Experts of a small language model: a softmax router.
Below are experts of layer 4 (counted from 0) of a mixture-of-experts language model. Rows are named router (the router's row for the expert), gate (a neuron's input weights, with its number), up (a neuron's input weights, with its number), down (a neuron's output weights, with its number) and show model dimensions 0-95. Each number is 50 + 10 x the weight over its row's rms, rounded and kept within 0 to 99.
After each expert's rows: a language model's description of what the expert responds to; "mostly gets" lists some tokens that are sent to it at least half of the time. This comes from a sample of Wikipedia text that the model never trained on.

# expert 5
router:48 37 59 47 39 46 35 59 49 51 39 55 33 51 54 54 46 40 46 54 41 40 51 42 69 48 50 39 59 59 51 58 48 56 70 45 56 50 46 50 48 52 65 73 68 49 72 51 45 55 53 47 44 43 38 54 60 60 47 56 63 50 42 43 42 54 59 52 55 52 54 43 47 48 54 47 47 51 49 38 63 53 58 52 47 17 48 50 70 51 59 45 51 31 40 52
gate14:58 62 48 46 41 60 49 57 40 43 30 42 53 39 52 63 58 36 59 64 50 40 38 49 38 61 50 61 46 55 61 58 52 38 53 49 55 61 45 54 57 58 49 71 40 48 49 84 45 43 48 56 64 50 53 59 68 53 46 23 57 56 29 46 55 86 48 51 36 53 63 43 52 63 49 57 48 52 42 54 37 37 57 64 55 54 48 34 57 40 55 29 47 61 36 52
up14:52 43 58 52 51 50 45 58 30 46 40 47 57 53 63 30 49 66 41 46 53 51 44 75 51 40 66 71 59 63 46 64 50 34 48 53 42 56 73 63 71 39 59 60 39 45 63 50 36 29 45 51 45 67 39 51 66 52 40 66 42 57 40 48 45 64 45 52 44 35 62 49 45 41 31 57 42 63 59 45 48 54 63 32 52 45 53 54 36 41 41 62 49 35 64 41
down14:43 56 55 45 60 51 59 43 51 54 46 27 38 41 53 48 60 59 56 32 52 48 50 49 36 48 57 54 51 49 49 64 46 50 35 50 39 54 58 45 52 39 66 63 42 46 40 47 50 54 38 47 47 63 37 55 52 51 30 43 51 58 48 58 43 54 66 33 47 47 37 33 28 48 37 50 61 49 37 56 51 50 69 41 53 52 51 73 34 55 70 58 66 53 43 32
What it handles: Common nouns and modifiers. Common nouns and adjectives after a or the in prose, such as government, coach, member, football, public, truck, narrow.
mostly gets: " government", " football", " coach", " public", " head", " home"

# expert 10
router:60 42 40 29 41 57 66 50 37 51 45 58 70 41 54 51 57 54 53 57 29 57 59 58 60 29 61 58 65 50 60 72 50 42 51 56 58 38 54 54 57 66 30 50 62 48 37 61 57 69 52 51 43 33 56 49 43 54 50 48 52 63 59 56 47 74 55 67 37 56 54 38 40 51 55 44 53 50 41 56 50 49 36 61 46 64 64 54 42 52 37 38 52 57 54 67
gate0:44 24 25 50 52 35 51 38 60 63 50 54 56 40 24 57 59 35 52 58 57 58 60 43 48 46 38 68 56 47 47 54 45 58 34 54 35 61 58 55 55 40 58 35 64 53 40 63 55 67 48 52 69 66 40 39 51 36 48 45 57 69 34 58 47 37 45 53 38 46 57 55 56 60 46 52 49 55 42 32 38 65 66 53 42 51 38 40 54 57 65 56 45 39 59 53
up0:47 75 56 48 32 64 58 43 54 45 46 43 30 47 68 42 66 52 56 46 45 32 45 45 43 62 45 35 38 56 58 56 53 44 58 41 56 55 39 58 52 55 47 60 43 50 54 44 54 56 41 45 39 35 41 46 42 63 47 56 46 50 74 51 67 60 51 30 52 68 48 43 45 24 46 47 44 46 51 45 53 52 31 56 47 68 43 49 54 37 38 52 49 60 32 43
down0:32 47 17 52 34 62 32 51 43 80 34 39 63 47 36 33 42 34 48 39 26 55 72 39 39 35 33 67 60 47 38 53 39 56 51 44 51 57 49 59 53 66 56 42 56 74 57 49 35 51 46 53 53 58 40 36 55 35 44 53 57 56 59 61 49 40 49 65 56 35 40 62 56 54 44 57 45 42 51 34 57 47 59 53 48 44 40 43 53 39 41 51 43 41 66 52
What it handles: Name-start fragments. First capitalized pieces of proper names or foreign words, such as La, Le, G, El, plus hyphens in compounds like so-called.
mostly gets: " La", " Le", " G", " El", " De", " Co"

# expert 6
router:53 46 57 51 48 55 50 34 57 48 38 51 62 52 69 61 36 67 54 65 54 45 37 72 49 61 42 59 61 50 54 45 58 44 44 43 50 47 43 54 50 39 44 49 33 38 47 38 58 54 62 58 45 47 43 27 53 55 49 32 42 54 66 59 38 44 64 44 52 61 48 67 50 31 48 52 62 44 50 54 47 56 45 48 44 68 43 51 51 68 64 43 46 51 49 39
gate0:24 41 43 39 37 68 50 43 50 51 53 39 48 48 60 58 39 50 45 66 54 51 45 57 53 32 42 44 51 41 31 51 32 40 30 31 37 46 47 41 39 63 31 51 48 74 54 35 26 48 44 28 32 55 46 58 43 52 66 55 46 58 55 52 49 54 64 59 55 51 48 50 39 57 46 39 54 42 63 47 59 52 50 45 64 48 60 51 58 50 49 59 38 33 45 30
up0:36 58 42 44 45 22 46 40 51 70 51 46 60 56 31 58 65 59 40 45 40 63 55 31 39 51 64 43 50 58 48 50 59 45 53 53 41 40 15 44 40 30 56 70 40 62 48 37 50 55 67 46 64 57 44 43 36 61 42 54 50 53 61 48 55 57 48 54 50 44 28 57 56 43 44 56 49 51 72 42 45 53 49 58 40 44 49 66 47 37 50 51 40 47 47 52
down0:36 43 44 63 56 45 52 42 55 59 25 38 61 44 55 35 41 38 42 44 54 67 77 52 56 41 54 33 36 58 38 61 37 39 42 49 56 41 47 62 62 43 51 56 53 50 64 53 41 43 41 51 52 36 63 61 43 62 35 47 67 47 52 68 41 51 41 39 72 49 45 52 59 40 60 43 48 29 57 47 50 49 48 43 50 60 48 49 47 56 49 34 57 49 50 34
What it handles: Infobox field suffixes. Word-final pieces like ed, ing, s inside infobox and succession fields, above all Succeeded by, Preceded by, Died, Spouse.
mostly gets: " Succeed", " Spouse", " %", " Died", "Success", " Unknown"

# expert 0
router:44 46 36 58 54 44 44 65 54 65 63 56 67 61 62 38 46 57 55 24 49 48 46 50 39 37 42 33 50 45 46 48 69 58 48 51 53 54 41 37 55 46 38 48 39 48 47 62 50 48 44 42 37 55 33 65 47 32 51 40 42 50 29 65 63 47 59 62 35 50 33 29 39 50 48 50 45 58 69 47 55 54 43 30 59 57 55 59 56 42 44 50 44 46 58 55
gate15:41 62 47 57 43 52 45 52 36 43 53 41 63 65 43 58 55 34 62 46 46 65 79 40 46 46 52 40 38 54 40 44 55 62 33 46 37 55 59 53 60 75 55 67 58 60 41 73 48 54 48 62 40 52 35 59 62 48 52 38 39 53 48 54 35 51 50 55 53 52 65 57 62 33 42 45 42 66 60 71 46 48 44 57 50 31 58 47 59 40 34 49 61 58 38 44
up15:58 46 24 51 78 40 40 59 38 72 54 58 48 59 40 42 50 45 51 57 36 39 47 62 50 55 24 52 68 57 49 51 55 39 56 54 60 59 51 47 63 48 45 46 56 43 58 45 46 68 52 45 65 42 57 48 49 56 49 59 55 35 46 55 52 53 47 54 45 54 43 47 49 47 56 49 50 39 52 38 47 67 71 65 44 62 65 52 47 66 46 60 42 22 59 36
down15:36 48 46 57 57 53 37 49 59 49 66 38 46 41 47 54 42 55 48 31 47 48 46 60 33 54 58 43 37 57 71 44 53 53 48 50 32 58 47 43 66 55 48 48 61 59 51 52 43 51 44 49 65 55 24 47 43 39 74 69 45 54 66 56 56 39 39 53 33 52 64 43 46 49 49 60 49 49 59 50 57 54 54 60 53 63 51 39 68 50 46 41 52 50 38 60
What it handles: Prepositions and articles. Prepositions starting a phrase and the article or determiner after them in running prose, such as in, on, during, the.
mostly gets: " during", " on", " at", "In", " in", "On"

# expert 7
router:63 24 57 46 56 42 50 32 42 47 57 41 58 40 58 53 47 56 72 41 54 35 54 34 46 59 55 33 60 37 48 41 41 66 50 48 44 60 40 41 56 44 59 52 52 48 52 45 66 46 60 49 52 49 50 30 64 54 56 65 39 34 58 67 50 31 62 42 71 43 42 44 39 54 41 67 29 63 39 44 52 34 51 61 59 60 51 41 55 46 42 53 47 54 44 51
gate0:54 50 28 50 65 48 39 28 50 58 55 39 68 42 41 64 57 45 54 31 72 51 45 54 66 67 56 35 52 56 49 48 49 38 56 58 47 53 54 47 72 46 57 37 56 58 68 34 40 47 48 59 66 46 56 39 45 53 33 47 67 69 43 59 50 66 49 41 46 65 61 47 49 43 48 57 47 51 50 57 36 39 51 59 33 58 33 55 65 43 56 35 54 28 58 56
up0:62 64 63 57 68 46 42 57 42 62 44 44 42 45 52 52 57 56 58 43 54 57 44 48 46 44 42 52 52 51 55 58 46 63 41 56 48 52 32 30 41 52 40 44 42 52 56 48 22 35 61 57 38 43 50 43 55 61 60 44 54 61 79 61 44 47 45 70 36 50 51 58 54 45 60 41 46 72 54 61 69 50 58 62 50 73 63 64 48 39 50 43 66 45 33 43
down0:34 42 66 49 61 49 49 55 57 43 58 63 67 37 51 35 35 61 49 49 46 58 53 46 39 54 46 54 46 40 56 49 54 48 42 45 61 60 37 44 53 63 65 52 43 42 43 48 59 39 41 59 54 59 42 33 51 45 45 56 69 43 30 54 52 64 33 34 56 73 39 69 60 46 58 55 55 54 69 60 54 35 44 42 37 38 50 42 40 43 48 42 50 21 61 61
What it handles: Mid-word fragments. Short letter pieces inside words, often endings like s, es, os, us, in rare, foreign or taxonomic names such as Ditounégnadouo.
mostly gets: "os", "is", "ba", " do", "o", "om"

# expert 3
router:45 45 55 52 49 57 61 50 51 58 41 47 45 55 65 49 51 42 44 47 48 37 41 49 41 53 51 40 36 44 53 36 41 61 45 62 51 41 57 46 38 37 53 52 52 45 48 63 35 55 65 55 51 59 49 44 42 59 41 59 47 48 63 37 58 53 44 57 36 54 24 45 83 57 53 47 52 35 40 36 35 61 55 52 53 47 47 48 42 49 52 69 40 48 34 43
gate0:44 40 65 53 50 50 37 47 57 52 35 30 40 32 67 49 38 55 56 54 57 48 47 52 46 39 50 38 38 36 56 64 44 52 45 78 39 37 46 45 40 67 41 37 43 51 56 50 47 53 41 37 50 57 48 48 64 57 38 42 51 37 52 55 52 42 51 61 51 56 40 31 52 52 69 77 38 33 49 51 45 63 39 53 57 43 39 65 38 61 53 68 57 46 43 66
up0:43 61 53 50 49 31 63 55 55 30 63 60 37 59 39 46 71 48 48 26 59 65 31 61 47 64 35 47 55 64 46 53 30 55 56 50 49 46 52 62 61 52 28 61 40 78 43 41 42 38 45 54 54 36 47 47 58 54 46 43 48 62 40 45 32 54 40 47 53 54 49 62 47 49 39 59 57 43 61 53 48 52 51 47 71 68 58 52 48 45 35 38 42 40 34 47
down0:58 45 52 40 55 47 43 39 45 52 29 51 53 60 44 57 45 36 48 57 61 53 35 60 60 43 31 50 62 53 41 41 39 33 54 58 45 37 61 51 68 51 33 45 60 45 64 47 69 43 53 44 53 51 51 43 62 63 55 41 55 68 54 36 54 43 58 43 59 39 36 55 42 64 63 51 53 63 49 59 47 41 70 44 45 40 64 47 49 44 50 49 62 45 43 48
What it handles: Common function words. Frequent pronouns, quantifiers and ordinals inside running prose, such as it, first, one, two, once, also, as, all.
mostly gets: " it", " first", " one", " two", " other", " this"

# expert 13
router:64 48 46 29 46 43 54 50 51 49 33 47 34 41 27 58 69 41 45 62 29 73 48 49 69 51 60 53 51 60 48 47 56 46 42 36 45 41 49 65 58 53 42 42 55 54 41 43 49 51 49 48 57 63 59 61 54 53 62 63 46 51 70 38 43 54 38 49 44 63 66 58 38 50 61 43 43 55 53 45 48 61 53 51 54 42 51 48 63 60 51 49 46 74 47 40
gate0:59 58 58 53 49 45 51 59 53 43 57 48 43 63 50 53 49 44 64 41 56 44 65 59 35 63 37 64 58 56 41 48 42 60 45 63 59 41 51 41 38 59 41 54 42 42 70 56 37 46 47 25 51 47 53 44 58 57 45 51 40 51 43 58 58 44 69 50 44 49 46 43 50 50 52 50 63 41 37 41 54 55 47 77 54 48 37 69 45 42 48 60 46 56 54 55
up0:54 81 35 48 39 43 21 68 45 43 53 46 58 59 60 75 56 51 55 44 50 47 50 64 38 53 35 49 55 46 57 62 48 54 48 60 55 49 46 41 34 62 47 51 42 52 53 49 34 45 38 48 63 38 74 36 56 75 54 37 54 48 42 50 58 54 41 62 36 47 62 59 49 43 55 65 48 38 37 42 57 38 49 52 39 60 43 60 52 42 52 55 63 57 59 52
down0:51 52 46 29 49 49 56 47 59 41 56 47 59 54 44 57 48 38 39 56 47 28 48 44 47 37 73 42 43 51 49 46 37 52 50 54 44 56 49 54 49 47 50 66 52 45 46 29 36 48 44 71 53 40 55 58 43 55 49 62 56 47 55 55 56 31 52 51 44 70 63 37 53 37 62 55 42 63 42 43 40 46 48 39 48 49 59 36 28 46 38 61 54 55 63 55
What it handles: Personal and place names. Given names, surnames and name parts of places or organizations, such as John, George, Murphy, Street, Squadron, Club, Field.
mostly gets: " John", " George", " James", " William", " Robert", " David"

# expert 12
router:42 49 56 52 48 38 41 45 65 51 55 61 40 67 52 53 35 46 54 56 49 42 45 36 53 62 47 54 61 53 67 43 59 60 54 52 44 49 39 62 48 54 43 67 63 55 56 42 46 52 43 47 59 44 60 55 53 61 34 57 49 39 44 45 53 51 36 39 71 54 40 54 51 49 56 45 35 42 54 50 50 34 59 50 45 30 34 42 68 47 66 45 51 22 52 43
gate15:64 48 34 55 65 54 47 39 31 67 68 30 39 46 46 46 66 44 38 43 46 47 32 37 52 47 69 56 49 46 52 49 19 49 42 46 38 49 56 42 38 53 64 52 61 67 38 60 52 50 40 34 64 60 46 76 41 52 55 54 38 48 34 49 52 56 42 63 65 53 60 48 53 53 29 48 52 31 47 46 56 37 59 64 71 47 47 52 45 38 50 35 57 44 28 46
up15:50 50 62 69 55 61 42 61 57 42 41 41 30 50 58 58 29 74 64 46 43 56 73 58 64 58 38 53 50 29 38 47 52 42 47 49 48 57 45 64 49 47 50 40 47 61 56 39 42 50 67 57 38 46 43 64 51 56 49 44 39 53 48 55 66 45 53 50 39 48 29 44 55 40 51 53 56 53 49 52 30 47 51 51 46 51 43 65 56 64 77 52 29 59 75 44
down15:53 44 37 50 50 52 46 40 42 60 45 58 38 43 36 42 47 55 70 60 40 73 38 64 52 54 41 42 60 62 63 56 50 36 43 32 38 69 54 40 38 41 47 52 41 38 74 37 40 56 62 43 55 49 46 53 35 47 49 49 48 51 61 53 53 74 42 39 56 60 49 59 36 57 47 55 38 49 57 51 59 44 43 49 72 52 41 48 31 59 62 42 59 66 45 49
What it handles: Verbs and section titles. Main verbs and auxiliaries in narrative, such as was, released, won, used, plus section heading words like See also, Filmography.
mostly gets: " used", " released", " won", " found", " began", " received"